Below are experts of layer 2 (counted from 0) of a mixture-of-experts language model. Rows are named router (the router's row for the expert), gate (a neuron's input weights, with its number), up (a neuron's input weights, with its number) and show model dimensions 0-191. Each number is 128 + 32 x the weight over its row's rms, rounded and kept within 0 to 255. Numbers have three digits each.
Before each expert's rows: a language model's description of what the expert responds to; "mostly gets" lists some tokens that are sent to it at least half of the time. This comes from a sample of Wikipedia text that the model never trained on.

# expert 18
Whole nouns ending a phrase right before a comma or period, often after "the" or "his", such as year, death, appearance, campaign.
mostly gets: "year", "Born", "later", "birth", "University", "children"
router:135082149149121189099132165085116110102159199049138148153135172124134158139159102128159109154124142145108104136126145145096176119167114096158134095160118170127100124167156167152138115112111088173168112153150126119089142078161128073124167103095141198141160108084106110124127080132155166118175131192120080150167141098139136162163157102151201104133165118125126124175152147068108142106150088098150077153078104047081096188138138109096175073177123160124130087081078129076130102130094094104128144122144096117109154095082141168150064127145175176129072108146143182137082072184175097134
gate1:142193132138186082119170089126094138077133081147153135085126179072083156148112167130143121146114096131136111153111093181095094075093133087091140141134181122068099149111145117148177116123104156168169082123140160085135182083153178103136126171079126101129158179168131161153189116121183168105143076072147134158122133140124114092160141173111219136138064162156133164169174103113121091112177145128154146113108090125150155164128133075191148088184081172119121160129146098135105149159140128098135148189108083102080153175069134114174147090158104159131178138143105145115141112194111128121
up1:133078154120088161129073169111155121181098161102150118131114094140185117100115102147125144108123153097113119129111166083159142192176110186149138124117101138182131082138127147107089152178153095091086168121120093159123085201100077143125127099167125153140089058095123123075079131123077116158124170125110111119107095118126128193114121135148053107114190141119122074112066125136163164152064088090116081147154140122078114102129125210104127157060172109097149083157125131117156108084157114118127138068113178159205097071161113137089097173102117090124075108114139124171117148067143128146
gate2:156142088122163118072097164113120096150062118117127129107097179136091198141187135109090145075113151126138094199166153147120147105100196128144101125125117091145173156142174114134066111128164137082174130112184161100169188148171197071127123108139146066138157150118130097146102129136093110180149144180138162127143102175131122161176150179105140143128123119150098131134137116138166176133067186121136143128151090144147196092206126099115139149204177119116135107144128106148151117177124063099133130101152099117102175109062099143165107123091118185087041122117124101145122120185116114154
up2:063151049139180103111135170059115109075102068101109133114131139117097170195135134129114140045113140112144078196138103161140114141138134143082138132112101188078137158117161085166060158089126172075111066089151115091169181107135159144151169083149103118104121152105107149112113136161152106138095138171123181099098082128102141147172119127101196153158101098176079130131159118123130125175108144124155089165150113084201147096185160111142149094144136154137139097126105104131156181159130073168145134181141093122137176119119113107150120129113119190121077139124129130135155134228097118119

# expert 25
Word-final s, es, ers, ings and possessive 's, as in women's, tombs, Delegates; also possessive pronouns his, their, its, her.
mostly gets: "s ", "s", "their ", "' ", "her ", "os "
router:166191105123099166144145109107153097172141077089111133100175158124079111085146182173160169119099149118106107122208071090099114120128169122147152153111075115167103150109109145102117139075092138159156125163089100151098135116141090158081153129077142118121170118134145097103190160160090088104095106088077126125127155139148129163081077091139073117075183179160196131127135186165139162170076066157129113122173100135081170103163087168167101182164128140100136061155142120192165095159128087086088140129108129146159100147171079148144131158129088137129144102158128129177099137143116084163
gate1:103213186072097105189126120154083091136152117188127118109128159125140160121170152138122140053111100128141100083160177193127062122088083135155134077138144183117109160115118076154163178129107135095114140123169156134195078122130141144084168143124066124157175146113055132158188187164144122143165148136147178094120095142107168078130097161174149154101118087093151068119104094174144088089133074114123128133102082152057138135134129116158095119105106151124142130164123105107131138160102106153164106080070102188174131137124143101096162138111106114117155171155152126154124070129065105125
up1:121182156071079117157124114133102109122133140177125099077119142135116128117132112133109153087126144131154098148174137176115054154123122106146095080146112175144135136118102119140146179116143119119142116150173169118180089133085203156049151167130091096169136159145094122146174148179133114146156160150181127090137108143129162070125138159125106171058137081072163051111133098156147075117150064132140159100126100131041161167153111091141130133089108097141125139173107095100144136173127091118163069098056124197165125161129137111090174141104120136121153183175178129142132072117056110076
gate2:109174198165138146184108136136151144134107099123146154145116095128128110137149080153164154116136130137112108082113110124118097118084117167139132075152126167107120101151106095069161212132109160105112149134152124087164138114149165122083098177146091100118131140165177210106172121201107142175169170098094061148140154074128061183169088122125116068202146165128179173174192094098162128167111146087188041115166109115141152133152134135131121187074139130087153152186136130179084095128112129101128100127121095171174145114074137080110138117155099138151116104139132163144120145110098159145
up2:074148154130122160134118129127126146115068086155139117094083117160146108134198124132090150157197170184119119102116091157114150107070170104069188091129198162190171126140077099119103172110122146054168149169183113067134109078149168124106128123115136079104178152170147146114088105160107149118143165135129073172093106152119092140114144162154115120152137106119102190186163153150137135143144105062189136119207074141130156142127114110095116144082114160103171108103146111191098119151122124148135163165105136135209191115089133128130131093127130085132193130163148141131182176137160137121

# expert 22
Initial pieces of Italian, Indian and other foreign names and places, such as Fiorenzo, Aziz, Kirovsky, McKim; also was, were and being.
mostly gets: "Mel", "si", "Bon", "kh", "Az", "Ok"
router:118109114133128137123109134110164159199160143091153104095169148114112167052126124080150099145045168178105080133124091149122160149135151146172124088150145112154141091110091168119161156077116133129116137129151083190115151092136101138122141159079096149184106082147161079104137090107165137107165100107070108163181124113151130136177107145126108055111145123153185106158064139068063116178102122078160114115125109100084131130132104134120131175220137156111139122128072106123117099168088069087095145093140084047150108119142097176163125150174125092154125102104108112139123077200116118172
gate1:088160194066145096121120104197144096135107126106116195148118104172140048171114151172063163068143106103122143113146063088129133090153124126103161177128157132080109123075152183131133148167145111138113128158111130089118125112095088153121155148148170111126166141123109219110174130134105103151106108161153098083043081144161107133194167065107138144147167121078072084113137104167150163103185114143127127130096119142132131096106134125173145132061068112081147150093154121144161142121097132118114177173095169183128162112141119118092114180163149148145130081155105162153104127083187148104
up1:126111166180115181159117108161161148097121114159081096110149128145133162123131109096108092128119207143180166118136087121159134082132134119091090111112122196159138098188164140113138109147173121066177136115224157114061112186135148133155109064174116071111123103167149105139082102135154150164152135129087175097129171117143130114168134121201166113097164084140163105157167136188108142062146124094151144175161078124138086105162118111103124146112097099107113105180130126183128088100178079123147131139083179117171085101124123174156159091085156128105158130175114163119054134089098169146
gate2:142137108151099101081118112041120130175103115108147153184171146207097159115150160143122103174143111163118149128085175134143088124160209142046095114111105143147126109121064064166096075096119132145163162123156110143153076114127140167175146123142138118121135148144161163187088163108106140170117172159145189110105083144156161124115190096122192142133125138132118106105161088134165147110133144109100176045154123171207136096123135140110088092085136109101150123154149138115173133136127118132190121177132170073119119142135120174070151105068117137107103164143127150092059052108126134152
up2:058209163109120082108092146071139163110092122128150124137173131175147163098135146155193132086084150187136130123116116101181120146129125069158146101106111109143111111124084075155130111103104138141147145155131170130083095121150136138147072118172106089121180127115130152143059093140138151144138131083127146091092163116102198123139166168101122145137132118185127156106091112127125146173103176121168143117123095203127028064161191079102136090098130100108118121173180187130125105128082115100160119102145104100112075153111135128080099093076170159127113127145166097072081107070119115196

# expert 30
List dashes starting infobox lines like "- Succeeded by" or "- Born", plus colons, opening parentheses, and final year digits in dates.
mostly gets: "(", "- ", ": ", "= ", "): ", ".: "
router:138130159140153147092167076104115135155114123171104119081086113072094144129082067105179140084133157126126107197122165135182114096149116177132106112113141123163115123057128168160098181120130179069110179094144116145163090098150199165129109154119115102143142085118137108123178159149083091166143102127094163113154189097091103085113091105121068135192095146152107212125107117124102088162122164112103152128143149141157184115190091120184059109062083165119182118171145092184135098105148139162113123156151084163178112167125137121090153171126105096146111116087174131088152163139133105138
gate1:115112168172127156142161125125152096069129118083147085146129151137166082161176121172147104087154144084120127179168115183079172141069159111052121145129160161153134131142097192096184148049152122120183141084144176048129129145145113152151154106093072088096158093110143155120144118072179150124118126158106128166105131114149143115107157202087110128141084141142116043076226149149088171155131103153101109128120142144170112174135161064118118098177150132103114121130103124111122088147118152118105138159180136105143180086126095065135108081091159122106127092089115134127088115166103156125
up1:167132083117145072144123107143099162164101149192115150133142130154141201103135144116134163159076093174128117071105132059117144115167087137200152103109107107088124112115165052133059103180117144167102138165099102141111157108095156050121063126132160127157119157110094164150106124173017114130145118109133106123169115168090131131171115055165174141136153121122116199149089106121143111086141131087170164117120128115073134094163142188141164132106143126179145139113141087155133166116110118135158118114090111099103060198162172186096173134150060130159136149149141120128151119095141141102
gate2:096160088167190122193129177129131126106145067111147146177162166101099098193123162117111152094168163106172127053088125137166177138147170119138113107063194127084191160110155117135141084172143157129146158132127124147131103094108105141081153089115156121101109110089095125102101125089155100117112101172135191084089065124091145169088111131105101132152117186126155103116088071110086137019186146139111093145094130101074095078105168145112151136094089140104165138058102120098112151101103130148102107129109102095127145128127121131168138142133067151128143192086117113167099147098068123114
up2:129097164172177153125075135114112174111119136122191145175123126135073165132137084133154156141124100119131154128156115083126107124120157144192104136127162112121092175125148165189121098145161139121093165141109171122181041162101156115101125129149169150205093096085163163096124184148109164189062113193103115161100146180181154162116115126090170220123139115139101137056175111148109059124132123109118145178129133089121170117150123159129110136105123146090176150156143125136101126139103119160105084205139130120197090116071154129166090122145141166108105119136163162141123129155222107101

# expert 26
Articles and determiners such as the, a, an, this, another, typically after prepositions or is and before adjectives like first or new.
mostly gets: "the ", "The ", "This ", "this ", "another ", "An "
router:102151095174094122073115100159083086086166153092097103128113141134133079162078179177093114093165137104139118166117111132126106063160121177105172107147173146093149145134156105114153158102137118173179150153131104104088117086167145113172098180202166094128096145156137192142123207168118111113083124145126161169134110121102084115158098156168123150106087150098147141133123107186146110107124081123149146100171095156087152161085150068144155161155105110078083178175095099052093101129122126170184155128153137091073181093162108121127070084093094185129141116111143129109140163062105115122
gate1:092124138153130126147115141133157090170136140090141128103153088101155201137089139118130109145120087104158135137137081075164140177117141112067067129124117170170142101104166137101084157161112132149185116178077149085051129148156126031177168098091086097152134082110122127139123118158140117130100090148158154110077099151130125114139107159123167089097179106109142131119179062097141095090081110096069062144074112143066104166150074126062131154153075109146153152141114147111155080131114132137096133174143103098062095138203114155097149158135173200070148142097133146144088126137117092147
up1:127132136162152164144133133106139111199119117110155136108149096094167178135076145141119101147155107147136135122137063080153112166116132109065090127126139164194130114102157106087073126140127162152190147163108150082074125103159128062141127103086105073141136113124124123150124115149151120092101098155107169126064115150141124111132135149121176089116160104109154132104167070087120074086080137087054073128071116106049122161114094101062107117135121081141117175153115133113125062117110116117094123201161143109072098166208124155093115169128206200056137107089148127109095126111118088124
gate2:166144188150055113129106087124122136073153179127068130067106139138125150167122146165131141138176147143156120138187171133161161119177109123103111108166058186077123078103189099126127157168126123108147093169060131055146107142155133162166146160100153130158083161093178111163137141191200121162164140166152141080135090138086167121094144065155162127089161117109131126124132137177082164120142096152152100178144104116155124111129095106172130080078101125113107145114116106106148198132138143168159162174070080093163126134149135133144163100140147229117121159137117180140082154132135128118
up2:077090106103201137129138177142120131190092098131190117189146114145168114082102100097113111139127116132087171097078086088097102147098157116135177154055184102170108172144110119148124113109131104161134151130203138176105143096115082125109107115119111126105197111169059166106107096070103110080096112078089131158100196134130073132161111169092097118191099135148152123113134114127177111149153186123115162083102114120101120139125141117067132149172171112118176108126138134153099071116115095089101119117179159189115154144091095114125081090113130034142090106079155107099159154112147128150

# expert 19
Word-start pieces of surnames and place names after a first name or table bar, such as Bangkapi, Lachey, Langley; also which and known.
mostly gets: "Al", "Av", "ab", "par", "Wal", "Tur"
router:116107117134128137126107133109161160199160144090153108095169147113110165052125125080149100144046167179106080133124089149123161149134151145175123089149146113154140091110091169119160156080118133128115137130150084191115152093135100138120143159080097147184106084145159077103137092105165136107167098110070108164181124113150130137178106146126109054110146122153184107158063139067064115179100120078160115115123108100084131130132104134119132177220139158109139119129072105124117099167090070088095144093141086046151109119143098174165126149172126093155123102104108111139123075199114118173
gate1:115146159114137181114104088164170081128158101144157121091158139144163180154142168119119174141185082110096114104154133141133128067116152053127204172101128116081126085165125082128102116134099114104135110096170153067107113152133158144157132084144113112112090196133100164158132147144118132149160113048157096132083049181161199156139093155176170143154106131082118132071153161123200155122185117116095165111116115170090088153116176108131190135091072128135139134136157103131152173133108153158121104163152152164107171120095187100143135135111211134072140112141086088121119141114144116066
up1:129137120159117130145134161110126101052107114179091098132101158115140137149154080170109086109084131133154153147110138143127117193105130161169096152165109126125093122129084144106147082085151092158119129145079084111111109092094129051077165142086138144138144075098154143114128129124121122134074125245152080125166203108137131136128111119126102140044156130185132157161125163088092113107027170141100078162121083121111126129178165135114125137075154119151139126176155163122107058125116084078143107117083104135096122113173109105157171153129122161206147191099127087099049148119124123141
gate2:119155168089097113143117140088135054057078100122103180191135151159147169175132145154171146129157180154094097119146118146090138131136112122123138060068133135107113088132067140118180080118133133119099078167132165067131144167147159139094114107172157161106118169138099095097140032158141106186181111140141152143108094118112135109097152148112163137134150141172171135074194132191090202126152116125105107155081140139144101100145100149139122118123134135179125148145105148108099154163115158133064099084184130100088158104142146096173096162107195137141179110160169123156132139142216085090
up2:153148150058085040120124103099136163087062110132151140242092122149137202142173156141143182102151063160124104129184170117153106167071103158149129122118141116085151101119124074091134115094081151100102102102151130114120132134145122081086135113163156110193090108185126143134160125150092081174150117112104109122132061127126179146077113110146146129129099109139161132123146145145109134078103106134105141120112116118084119130169054124102118155123073104134099088096160126114103018149118159119103127084101155118112160160132142179119121100075156090105146137178143143093112177090169065133

# expert 5
Word pieces and first words of proper names, titles and foreign-script text, often in tables and lists: De, Br, Col, Los, Chinese characters.
mostly gets: "De", "Br", "Col", "Los ", "Ne", "Te"
router:117109115133127133124108134109162160200161142091152106096169149113111165052126125080150098146046168177105080132124092150123160151136152146173124088150146112154141091109089169121161156078116132129116136129149083189112151091136101138119142159079099147183107081146160078104138091107167137107166099108069108163181123113151130135176108145128109055110147122154185106160065141067063114177102120077159115114125110101085132130133104133120132177220137157111139122128072105125117098168088070086095145093141084045150109118142097176163126150172125093155124104104107111138125076199116118170
gate0:120120130164098104141172099187108081095095051102146096146076138169170164145102118148116099105158146149147191194119139098148060165115116160126153087152138164159135097150141106118108097202142149135134160120145145135129128148166111142102088163097139058051193148098144145136075114121155103131084136083082137091197125104094113141082073122101146094152134115165123183174210133115166168147113166091171154117159142201148126078149149133144175141141108144140157111143165120118103100167188164179180109173113155148075143123110148122046128129155141131154089101101147128073122161115144094114
up0:140160111153121103199129132110159180172205115116140138129133118110133119181155151139140076088089093123137146083138135142162131157149090128114142156085139155080074137101162096158169127129074166102150097149152135133064122074184106107190133117148154088133174106153117161137160140119183150159112106175076158079090168154138126129117120125128051166090131166152132126115062113092142076075147131161074137118101115120148165190113141063137055114088146136125140110127111108105050074118143119061122093070133213153127139139135148126162166137115130084136055127104160090118179134143137185134
gate1:097150128131144159143118124140075137087131074111120098152110100179167152168148144186116152098161130136158185174165147096182152177136109128142093181197152080133164068141105124166130159142149071073086109108130110075076141211179170155113111116194184107100148141114091150164126157093179126145118163144162134089105136145159147138073157137146161192136057159144081110073157138152168124102092111148090133179152109176119139088126121125156147088077131088121148120107208068099136091131163176175183148129127105192178125140114159110126133133123147144134119135154108154152125131069122160145
up1:139083114119126094075163103146186099134119134123126144148143130104105159104166143092124119131120086091096119079141121145030073134113131189114141055116085146096120204092201127125143113105103168194188153143084124145142140110171119099115115133086096150148099119132134099108103082147117186139123126143082091173188099110079109137179116082126072063133181074092140150152144080141123161142166140092134082128108151081157135140125109135103100130162163156067104140158032175172135166092099084096118165124096111072068110103130120119156112100089109131150135136097172120081119141114136115074

# expert 21
Opening fragments of words and names followed by a hyphen or continuation, such as Taur, make, Mass, amend, plus some common words like can, these.
mostly gets: "ine", "ata", "Ho", "ica", "ale", "ling"
router:118107115134127134125109134109161162199160143090153106098167150117111165052127125079151100143046168177102080133126090150125160152135151146172123086151146112155141090111089170120160157076116134129114137130151083189113152093133098140121143157080100149184108084144160078105138091107165137106166100110070107164179123112151130137178108145127109053110144122154185107159065140067066114179099122077159113114125108101084132131132105134117134176222137156109138122129073105123117096167087070088095143091141087046151110118142095175162125150172125091155124103106108111139123079200115117173
gate9:123152107153114182117168125130157115105148126102129190182153139137108127142230157124134115115211115095202162118111126097169115122132064119115181104146168138124152148201150095132069148111179105110151085117111129123108116146141155137106144104155152119125176138115099227130074191146121122151126077157169114113083143160115153099080150098145134103139112092138101137064192150180125148200105112124126127111132068140133073086161136079119177059092116132189108151138165100098086124057148131125101118104127122156207109122151142080130157116153138129172106127104092136135171138118178145094
up9:159144090145113197140121120175141160097198117162124137111164128165108088165175136151198115105175126104169163103125169093156124130135095112033176109153124166104183189139103082110086138104122144145153079138084111140108133135132153175165174148143148116072110132095093097084118177127130158135166090116153141180096120120154146156088133087152124109126083085103092130059188132147144145176121160124143110148102100086085120146137134102104193065111088203127102146124144103083026142063145120124086143105123146136170142177147159118094165105149129119171117121093070099145132150131095139083
gate10:140120174125118168116124081113133097168107165156162133142188141162098127186139081125081195113164161132114156161145101156134154133091111149121152123107070157056115116107140049150125145135101088168138101115114175120156119125161188120113133097185144144104181124177085203104082181170101086164136069172195127140113125112099202060121071104102156120135143142185132122131168152110172094127157107140107109091126070130151073110103143129104165097131078104118101135164181156126137141124116136175095156128150116139129192167117148188123099118080144174141175121158074120152133184132166165085
up10:143131192123111164114122137083115131134110170183144145083156169186087092185131089116076180132157193159139150098145180113128143110103089144122102149122083168045111120114080109137178171100137138127191087088137157164075188156148157169173125106203111066131174107144106163164118157134127113138136140145143134104163177111071195117137069132155167123138124155190145149150148142103120134127191147129127108102161123109110135124110123160172152122119114130126149122144135188141174091104084183158097190139177127095129099192104119186191147142125124195112145143107081171088103151108104111106

# expert 8
Modal verbs and is after he or she before be or not (would, must, might), plus mid-word pieces of foreign personal names.
mostly gets: "would ", "is", "den", "Jo", "ari", "fur"
router:117107114134130135125108133106165161202159141091152105094169148114111163053125124078150099144045168178104080133126088149123160147134150145174124090148145112153140092110090169120162157079116134129115137130149083191115153091134102139120142157080097148183106085145159078102137092107166136108166100109071107163181124113150128136178108145125107055111145121154184106161064139066065115178101121077160116115125109099085132131133103133116132174220138157109141120128071105126118097168089070087094145093141084047151110120143097175166126150171124093156124103103108113139124078199116118173
gate1:157172115113089128141122120168087075074111110112064130149138080202109177157134161085133114138163148174120142131158116080103167080155093137074154153105136222133123163175131084144132155176129052133151073142077114128173106129126124161170089119101134119081155146105144159147137139138096105120148114146171076093121118156138143142122180115114193202143115111081108106130161138197137112120135136140144197174116152154144108123100119161099122139113188094131159115121110069135166162046148132137136114129093110130115205141099123158115122087122151158064178151194124113083144186102123191124
up1:195115095155159078140099139125103128109187131122122115137194049088102140156126117125156129150071098142110119082128131115071150124145122118089132134113179152164161162075152066146067162208114115096178041130144103142169167164151129077132113109074167110140167154139163118120141163070181152133103061122201089098135135174131140149090144204074132154118115126134129089149126108149128082120127183158109146147145166154117146119090124148158134098137134126101161159136117087132141171093141129116128198073136092092189117106121129059053123084135074151113184122120109130128143132155089137108
gate2:114130123148127089160052120141161134155182097166178162094129086165082120162117113156136106122076087117178143099145112196090140068128111148101130167041128163113109156133143100116119186151150111159085151089116130121119090061130100167110139163100211097121122143129071208121100134182155129134118130085189122141098136155062146155096194119114135202100115110142084132093177170182147143159101122135145157186174128166153135140095090132150125144087144104110125142124135125154088153087162170122145137100140178194095165095136187100122145104103140153172089109138130134142102093075153177100
up2:115119112116102138126165111101108163130100126087107136155105178087115150054167186081134183158155147153108123089094147051141091149140139104138143116204114084138124092087087159182110043118149167109164115142160121107112188128167139045175120113163091107142149125076187048116146165105095148071131081174059113138111119111161136157149113185142113091142090110150150123158062146112183159118179130114116076090074126104101129127123127147097117081167109168148144125165133113086121150145083085131131142176108092088074086105116112114143139143088160119115113162120141125088167172162080123147

# expert 27
Letter pieces and surnames inside proper names, often sports results or credits, such as Griffin, Bradley, Can-ova, Tolki-en.
mostly gets: "sh", "co", "God", "frac", "Ni", "mi"
router:117107118134129135123108133107164161199160141090153106097167150114111164053126123079151099145045168178105081132123090149124159150134151146172123088151146112153141092109090169120161157079116133128116136129151083190113151090134100137120142159079099148183107083145160077104138090107166135105165099109071106163182125112153127136177106146125109053111145123154183109159064139066064115178101121078160114116125111101085132129133103134118132175219138157110140120128073104124117098168090069087095144093140085046152108120141095174165125150172124093155125103103108112139124078201115119172
gate0:150128169106140141145131123117121188228085113177165107174102152175120137155101151169155130134157138130146184115132070127164153149171108130128131163100109149086152165151160148113108115148112150101120164123115128079155101171137127127169073039115110115157190154105108063103163150117172153135121111138092131148107112152127164192113154100130090156144195141147159114089183141141192129129131102145130122122158167133185147125149163119193135097139036111122167100140159165118179100189174096170156112164090080075152128174167076060132096152137120145120097127129146152102093102100168201108
up0:107079087128082164116179118139139154187146120149182157160130162131180142103129196146121110135106134096113165123128138108136100149144109155097121131138128145062114195065122176089142090151127137085129166110141132126071084070094112152105156136141139080095116089082098127133164084134115174106139163129137146128198137098133161102084126109133118163089131139134146156125124114167183111102083122100055116156197155164100144065155100105118061139163080135176174168093110141119113121159105094118143083164077073109154184165119123103087088143177167212109071132173079100143122093165127186126
gate1:135144179122114103127127129151134157105109132154083139156119070184113094161180134109091188093188152122129112131114076132079133111116194131135085136148153109170111100122161089109047134144110089133119074114121171093121123142116156133138077140184155083128095169124109172136109140130055193169105110137202114126095059095172124115124142176115144149060130143128139099121146160202107124113127165201122139154131136181104143148177099165127130075060117097140126172090184164167118145104119135149148146110078165165145130150067096093113151130160154169105072150107115145185174104063138138085
up1:163111081174127093088065094116116150104119101128112136164136123118096179144196084107110124131111107120088160110148187092110098113118107183127062071053131076070136111132116094072165147141099112109078163177167098134116094153102085145124100120107137162098149104138115165158155115131105078105126153120108146168080203123120129208125148108108136138190129081138111080107112101151126167121127124108120146137137118120157121115098149136141090103182151135209149187183166128120126143157132116182096164167143127117075145083170117169184115161183164194122058108182100194142102131096148137119

# expert 14
Digits, capital-letter pieces and first names opening cells in tables and lists, after a pipe or parenthesis: Gallow, F, 3, Kevin.
mostly gets: "F", "SI ", "SC", "Black", "full", "latter "
router:118107115133129136123109134107162159202159143090153104097169148113110165050127125077149098145045167178104080131125092151124159150135151146172125089151145112153140092110090169120160158078115133129117138130149084190114150093136100138122142157080100148183105083145158077103137092107166137107166099108068107163183124113150129136175109146125109053110146122153184107159063139068065115179102121078159115114125109100085131129133103133119132178218138156110139121128073103125118098168088068088095144093142083045150110120141096176164125150173125093156124102104109111138125078200116117172
gate1:112157192090124077105117155100093110135111110082139096142114092111153148156138131122135113137131174100075176105157197102076097076175111163111158158177134142148173169174149084118110093127081131128104138109108155131115085155101106173187123132235096109090153119120080137150131089093114169153156094111140104144079159109183109138083083131114096147069205159123134160079185132125146139145101184189155096182118140173134067155162166122164161092109154130136144156177121134143126142108057134136134119163114117168103131114093121142166117121116124096108088137166138067089091086182076171093
up1:099127147118147091136129158107124136128145099085131074133143118062184125108069115139169147170121174090114165113162167048096170141200083145109140112129178144141134190159117126140136116096122092062142160138102115107132079162108091154127125111133122111134120126108096129138143064087172101102180073098140109095126139109153111116089099122153112104119132161141152125053112096106101100079123148184118137185099134120105068112141117101171155161125117147153089121157122104151106118098065074087205138132160102180122127110033121130136096133137114146101054139163211062141062067154122152090
gate2:145109152104138085108081090097136168145038163109153073173098149138087106157095169113122222145158079117143163153152090153174108115110113131125142154118131157085141130110129125112130065177141135200127160116099123132178108118150121132179081148137114159181130183126145128080081098160068080162146119137139172130163157160072156163099119133128136192132073060147135162185148117165171162081135108183114116088121171184169122152130132091076194087108142147168118113146136108105176128119105179187157068160146099127138122146095109128122127214124129157122116155142115135142182146154120110109
up2:128171082119081109120047112098125164072153138111147152105150137069142130070074142069174125100102107152139154103115141096119114121177140111183131130095117149136077106177218175117142126080107125188148073136146080180086118113121121113140178142142171153109107151166128194108169085113195153143183103102183111181132141110199148122211146064115163134182151132091084064113168101079110155137154116050095111134135087140092140101122109147105138134136133157123161137128165132139187158124112116116164125134175127081150126125134140133138169116116135129170144104152100070141169135131128187137

# expert 10
Inner syllables of foreign names and rare words, such as Álvarez, Dismissive, Ceylon, takraw, plus some short words like also and both.
mostly gets: "cin", "ut", "Jr", "Ac", "El", "Mar"
router:115107117134128136124109135108165159200160140091153106096169147113111165050126124078151099144044167178104079132125089149125161148135151145171125089150145113155141091109091168119160156078115132129116137130150084191113152093136100137120142158078097149184106082145161077104137091105166137108165099109070107164181124112149129135175107145125110056111146121154185107159064141068064114177101120077160116115124110100084131129133104132118132178220136156111138123128073104128117097167089069088095143093140085045149110119141096175165125149172124093154124103105109113139123077199116118172
gate1:126096102171145111127122162150131138084110141200132083136146059123102099143169082162112149116148109150168125123116153105131094074146170147146129146106115166158079169165134071093085110161096128117144118171103113080160111161108150182178087138119158133166115114123132161116109201162085071146137161157115149157131111163140173182101163143085122145138049141095167089190142137139163141099165145186102124116012123116144112152148130120126145163098109145111140184117137048122043168052140151155143166077130129163160102155119139109142187099123131118086158154097155148165166087173115117109
up1:153122152117122142075105103128108183122147107129130151113136141165102131087107161083171114081145146160104148122128139134183140146106068138157168130095132147145170116099123116127165082096111082169124080083116154129145163099125191145113145136125179093117198169142139106160155100078130139150114126109161121081116102134112085055135048129115143116134182118105049208121132093106099085146064144095179108066188121162150106143101092157087128094101101141167122146157150118094135144195099099127153107157109125096141113032061135129111099147130161136072066103136072126074054114084107131123
gate2:122116132160103115159210148104082139140148135157102120135102188124196098113127151195132104161141120097218121092110113126182165141135125150076095141143127160099099088180137066071134148139098130131162147115143218155122129144029124149166119114176102109082118156139066130158094123096100136165091136178124100142082160167147086153136165139140157175159140171165173119118144170162148136134179074121137160063126137156122158142126136103122217082118110097138112156144123123122121097079178160098113133135117147157085142140136131117144063165101185133124156126130127161102173104078131154051
up2:127125139129108135103059132119154116107089094102202180087131065134101118166116147116133088104117119115057119159145178096121114089105097116082159146138182161096140138141083167154118112123175127141036105140129044103175124077200111054128101089107127155142149134102141139110201138140167096067164118122180161128161128088118139094141122122103123122100084093096094132098106106120134103103085153144102102181146133073167115108135122128125085168140191131122176121137100155135103171124072051167209130145126129097199161123110127140092150077136070141135070130136131112146115148152171104164

# expert 13
En dashes, hyphens and slashes between numbers in scores, year ranges and page ranges, such as 4–1 and 1300–1326; also born and War.
mostly gets: "–", "/", "/ ", "-", "born ", "−"
router:144133095134200113140157080171166165168147151144122134131155113082084157064118105118155153177108092130145063130074070086174184147112080144147102097158144091106115114117107129116168131147091173101072112183139133195155104158120079134107127078084096124128096174163157082131175081094112091133097154114102113137173166138159172154148124161143070144152166103105095163180125122143115107088156115071163147091101111120108155114173101148106145177109120156157166076171169110143071079185158111091140153104129076100144101096097115091153126174066113181144162141095094142104177158116163165148
gate1:126058129156105068128178099150090104095089131130120112123139120166135129157133222184131098085112141178096192174174173140124127087110083146131101146107056130082147135147188143130070188118135060131173118101097119122189121135130148104160139161173117154097141144128064154152080151192116142202093139149133164091150101125130109173085170096145151153089121166125121135120211114159138122150160128140115164123139116168158131154107119066152139064110068125116081112091132184133127176119148176174132112166134101160137117112133162161088110110151122206148128119145178139182142136093152139112
up1:138133097167186122139134113164127135099109046091099139117141166165097075095102169157142126103077166152132156148096102120126133084128091112164152169173121146074124156076156146195100134087166074157096111120113131175150119151101138159119084140078094196175175081097127165132118093194121156196159113157106137144160090142133122174128128157127128135157118186148134109186114087119104081156159135143117146137167121162129119162148142116104107079072069111065103132167163200148165142201082219085078108116140085137151092130111113116092158135146142150110111114133148129172160156193108127100
gate2:072077140146139133164153173127105134134091133178061122115128136172155121072175109113119156142061118128140092120095138118180112073101143125125141120123110142128065150134115122156096170152122148099122068161173096073149119204140190089148116193150170094063150151119118119108114091114026145110148157144195119134084110138118140121098108189106100126169122174188114129117165142145161150136153078174108119136170124118211110127130097111143074124108143128125114070095117037135121150096159223133134157138164173130133162070156126125116100076126108185153114137131155144141109151135154094114
up2:123111103096127126121149176105162122085137140140134156160111090088086134122121159148117095137163147150152082131159167132088088111090117096076055094186133132174057105133122149119173116149112103103106092092136155152111113196148112091136124108171145125078051129143107080150149125156077113168184130105134125127070135145161181102113090216125140061109142163188166163120122124182141144098124121120121131139072125113114165116083111148119092078130158102130082080124133078128118109132105189086129153133216139028158148183159161115118067176076132118124149129099073092120127150107104104152